{"experts_per_token": 8, "d_shared_expert": 64, "activation": "geglu", "head_dim": 32, "norm": "rmsnorm", "norm_eps": 1e-05, "positions": "rope", "tie_embeddings": true, "init_std_up": 0.0274, "optimizer": "adam_variant", "lr": 0.000507, "decay_shape": "linear", "seq_len": 512, "dataset": "wikipedia_en"}
Below are experts of layer 10 (counted from 0) of a mixture-of-experts language model. Rows are named router (the router's row for the expert) and show model dimensions 64-127. Each number is 500 + 25 x the weight over its row's rms, rounded and kept within 0 to 999. Numbers have three digits each.
Before each expert's rows: a language model's description of what the expert responds to; "mostly gets" lists some tokens that are sent to it at least half of the time. This comes from a sample of Wikipedia text that the model never trained on.

# expert 5
What it handles: Proper names, publications
mostly gets: " Chicago", " Angeles", " Boston", " Seattle", " Billboard", " Times"
router:496494460515473500488524557506538499547492490519473510521488485436512520486517478501496485516508483490519531483485523499442495500559503527498473508469454477486499486467459513524493509470494509

# expert 26
What it handles: Capital letter codes
mostly gets: "Q", "X", " AUS", " MF", " code", "CA"
router:480542506486524496488506520523505464561498499502455492508449496512543502503502473538519497510523462493477508481513487522520524493502531549473478493502487534477486516408464526477504512538481488

# expert 63
What it handles: Passive participles and prepositions
mostly gets: " used", " made", "ated", " released", " known", " played"
router:531508517519476511505489497489500465480533513499446496496481503456520474483540419551529510519467474505470519496515483538488538490583504535496478477488465523471506512481465505520529536512496528

# expert 2
What it handles: Sports results tables
mostly gets: " Championships", " Olympics", " kg", "weight", " Billboard", " medal"
router:459503554467537501500489501504546521494476510529469473533499467492495508514493489588499503511487462574484508463466470511490523514508469520468528471525470489448526505485474526478494561509499472

# expert 19
What it handles: Proper adjectives and years
mostly gets: " Pan", " Arab", " Great", " African", " Roman", " United"
router:443493518500454491509496509518578513522484464528486544505532529472526463503538494564487489489500463532494500527475484516464481500496466489485494490483452503471485551460527535524479488495497472

# expert 8
What it handles: Table headers, prepositions
mostly gets: "In", " In", " jump", " Turnout", " Singles", "ixed"
router:489523550502518491507492516463532502520495509504465471526482457484527519520494501579506525493520475541506496496498469519499546516504494528465496413541479516484525517494481487501490544486463489

# expert 34
What it handles: South Asian, Arabic names
mostly gets: " Kh", " Bh", "ā", " Az", " Gh", " Abd"
router:474520510524519493490472502473557476504464496497466511521533486492535464488527532509493488479534483501438507471450498538487537498498477527484523450508453524502485530500463514489464470491476503

# expert 14
What it handles: Spatial location words
mostly gets: " along", " north", " south", " near", " off", " around"
router:538520500526484483476545506515542537506513507457501502502466512452533501478524506545459495473517517515479537494447500523499528501525510503443526471515471543502481506503492546539523508486524493

# expert 7
What it handles: Table and heading structure
mostly gets: " ==", "See", " Candidate", "|---|---|---|---|", " ±%", " %"
router:494518495490514497490508505431535442503473502555493493546528525476526479514496482537488490506500500530467480535504502496526501477531480513560517487513492508495479537413495489539485514505482506

# expert 41
What it handles: Sentence starters, zeros
mostly gets: " This", " It", "%)", " largest", " They", " These"
router:465535522534508493428500488506537503512455482480456551520493472506493506538497522532497513486520471521498537503454545515516491508550501496521509496506469556472522528503503534503455502506483500

# expert 0
What it handles: Time expressions in narrative
mostly gets: " November", " July", " December", " September", " during", " January"
router:537541543525487489488505507518508471537529458501514509556502491486526491505522496504517525512469471511452525516468484525476515490543481543469542496513519500513493527503504484526518517507510521

# expert 33
What it handles: Surname beginnings
mostly gets: "ensis", "ović", "ić", " McC", " Johnson", " van"
router:470532508523487512484515492465541504504478453490499550539480476507489518483465472487533478509494526509494503483486513560497504479490503499476542474471457521529492499483448515494523505525512518

# expert 25
What it handles: Sentence and heading ends
mostly gets: " ==", " ===", "\".", ".\"", " ====", ")."
router:499499537515505485501513500465499491500508524508481505505492521489505480501468531525538511489489501533476497456484495513471504514527480538512478475483464532486494545418488495500482535498498527

# expert 49
What it handles: Articles and determiners
mostly gets: " the", " a", " The", " his", " an", "The"
router:516498496471490477486532477500637455513519482549486546501522504475503509495520480560498483537521526502465504446463506481480512511535508520527521496495472504514524470506465481497485488512505508

# expert 53
What it handles: Surname pieces
mostly gets: " Mc", " McC", " McK", "ü", " Barn", " Bry"
router:500523535533489518484514511478544501520482448515496511529454493495486526499441505493531482508479517509483495452451514535493507487495491521468507480477439521503471503485455523512523485514527528

# expert 60
What it handles: Technical specs and math
mostly gets: " \\", " ×", " mm", "{", " red", " white"
router:470501508522518509536529472452519501548495467508445488530494482474498494537487530527463503479509526527478522523465505501501527505529502547501490486494452523477496516502512502504505528490450484

# expert 43
What it handles: Digits in dates and tables
mostly gets: "present", " Olympics", " order", " century", "ologist", " security"
router:490477523496513529499478500465528454493441500532456474546510494478506521449522497506543526519458503531503521479487502530497498508508512533494527498533471495461469522461491538520480517490490524

# expert 30
What it handles: Line breaks and openers
mostly gets: " \"", " '", " Website", " (\"", " “", " †"
router:473512487514533488470481483523575477510486487487488508485532478483503496476512516571484461503520479506483478484487510521515495539554482515518479433511443493515528486505476510517481534521502482

# expert 40
What it handles: Location prepositions, census text
mostly gets: " in", " within", " northern", " households", " across", " western"
router:450561522494508497453495519510519487509519522471440494490499502476510486506485507524499507514500511494466529512455492528525512489538512491484526484494476527493502498506470511514474485497493479

# expert 31
What it handles: Head nouns and suffixes
mostly gets: " film", " game", " series", " album", " work", " song"
router:505515481502527491486512484468515462460474459487457495492496497443506482475506550492495504501500519530479490458484558495493532463541484499462495496515492514503506498452485511503494506482504490

# expert 59
What it handles: Infobox units, suffixes
mostly gets: "|---|---|---|---|---|---|", " ft", " kg", "|---|---|---|---|", " footballer", "|---|---|---|"
router:467529536480527508535502493504525460476467485485454511537515465506483487510476491539507514518491515508492476479494476524502549537537509513503499478503482493495510501470450501497525533530514490

# expert 24
What it handles: Units after numbers
mostly gets: " million", " kg", " ft", " km", "%)", " mi"
router:491534531506513470538493490492508476532500514488459504572487506454480450522490504530488532525477488509507518495463474525513468473556520531487511472491461541492493550464480537519504489488523487

# expert 61
What it handles: Passive be-verbs and coordinates
mostly gets: " were", " be", "_{", "|---|---|---|---|---|", "|---|---|---|---|---|---|", " been"
router:477503469477514539523454523524514468500532466511496499494486462488491506497524501539503512492499477506468479446470492520552511508548484539516480470518478498472504507454476474514473509487495494

# expert 4
What it handles: Plural and suffix endings
mostly gets: "ers", " they", "ations", "ions", "ings", "ons"
router:516490495486503480502481459481479472497476484492474509466507477479483544525552565503476510542489534488493490452454547548529516446526484538439504504465494529510480472475478542531469564450498502

# expert 56
What it handles: Digits in coordinates
mostly gets: "erbai", " ret", " Des", " Pe", " songs", " w"
router:494511492512519507498502514475533497503475480505471522503530534468511520518499538523523505509482468538485512460462514528496524477515501548524523480485442538494439492474497553490522505451522473

# expert 16
What it handles: Past participles and passives
mostly gets: " released", " used", "ated", " known", "On", " built"
router:541508517516465510473497486497500471504537476497494500523490495460548487496538489538502496495478476513492522476498473501498524494559480546479516473499525515458495488482495498500543511512484506

# expert 35
What it handles: Initials, leading digits
mostly gets: " K", " N", " n", " O", " l", " o"
router:512499495499552495516467513501546485503524456479489523522506472498522502500505476512517480511492487515467503448438545522512518490474502507478512503497479481511522510484500485525481477528476539

# expert 12
What it handles: Quantifiers and hyphen compounds
mostly gets: " important", " certain", " ar", " th", " far", " dis"
router:530486491549485480481526531527551483488525519505504483530454518467529476515547516527497507507513489512480506474410516517474532472506491531518508478478511527497525506487488536535499473469535501

# expert 47
What it handles: Table and statistic text
mostly gets: "%)", " @", "%", " households", " average", " votes"
router:472524543460480472463496508457514488507484502470434500503495506484504490510509515544525513497501517465484507498469508506477553516543490510513519487478495488481525519460439503521486512512517499

# expert 50
What it handles: Line breaks
mostly gets: "\n", " Website", " \"", " (\"", "==", " singer"
router:506495525470520521516537503468622472472459457486481484505506513480482486480511505534520522504509459488457495488511492513536505499563499524497470474518466498498518542480487527530517563513489505

# expert 38
What it handles: Arabic name pieces
mostly gets: "iy", "awn", "edom", " murder", " Moham", " Sam"
router:510519535537525519477475548463547477484480479523461506522465491487518479491500492487521509500533492496487473474473521567472509518528466539500542442523501559522478519488496497501500476510502492

# expert 45
What it handles: Past verbs after subjects
mostly gets: " used", " made", " known", " released", " became", " found"
router:509523508502484492494470496490518458519520516495467478496475504489492483504524447559525484523467473498487508502522472543522530496543502553522493486493492519456503541506479503531520497526455532

# expert 13
What it handles: Biography career verbs
mostly gets: " appointed", " graduated", " worked", " served", "Member", " signed"
router:498506530498530500482543498483541505490505510513493510504502481507462505489516489500483483533511477479503526478489517520507513536518530507477505479494500540528491512467441482488489544534505530

# expert 10
What it handles: Title words in names
mostly gets: " Your", " You", " Video", " Are", " Love", " Ocean"
router:506454480541490476461531496486555519530484518526501497512505504444487465492508469582515494521472534509486490503490491484513519488505473536466492477476474512466506525485515479508524493466514507

# expert 3
What it handles: Quantity digits and units
mostly gets: " million", " billion", " sq", " minutes", " mm", "×"
router:467533500516503473485515508513520524508482466506454518533519506467494455501497545535485483469490487515462554502494505536499469500519512517522473512460469551470482492489476512545480488527519487

# expert 55
What it handles: Surname pieces
mostly gets: " Mc", " McC", "ić", " Williams", "ović", " McK"
router:504514510531479518472506504498547497519476480501482525523471481501485488513469500486517485515499516494508481452477516540479502485483512510483533466486452519529503498488470507490531489504494529

# expert 46
What it handles: Taxonomy and species names
mostly gets: "idae", " genus", " species", "ropical", "ensis", " †"
router:463547507457496554479499526507538507522447467523490504517530507469512518482485512524500505516524487500515487512495465567506500462523468509487520478480452530474473492493489521503511516528502495

# expert 17
What it handles: Geography section text
mostly gets: " sq", "sq", " coast", " western", " eastern", " Louisiana"
router:487532480491501522451504484508533526507493469529466459486530500504495504486467515546471477511509499530486530514432503522545523483557483502491490515512459564519501519497465526492521532497472481

# expert 28
What it handles: Clause-linking function words
mostly gets: " there", " which", " that", " said", " This", " There"
router:489558496527517540502475483489505461505468487521453506506490469455510476485462507552530478507501490505463513498470515506502513474571501505501523482499448505499446493475489512490482546484475491

# expert 9
What it handles: Romance-language text
mostly gets: " et", "è", " la", "é", " José", " FRA"
router:504513475492489499533459542495541485501480489514502502504514485508483492519508462542500460511486509499509517472464535556503535521501501501486494503491497519473530502502510497477469557482527532

# expert 1
What it handles: Mid-word letter fragments
mostly gets: " organ", "ο", " ge", "oci", "hyl", "olog"
router:522485475532479514514496506500558500534506499496505494493533527450449501488511539548503513476501491502467544479501501534517533547540510533473541504487486499481479543437517464526515531512463505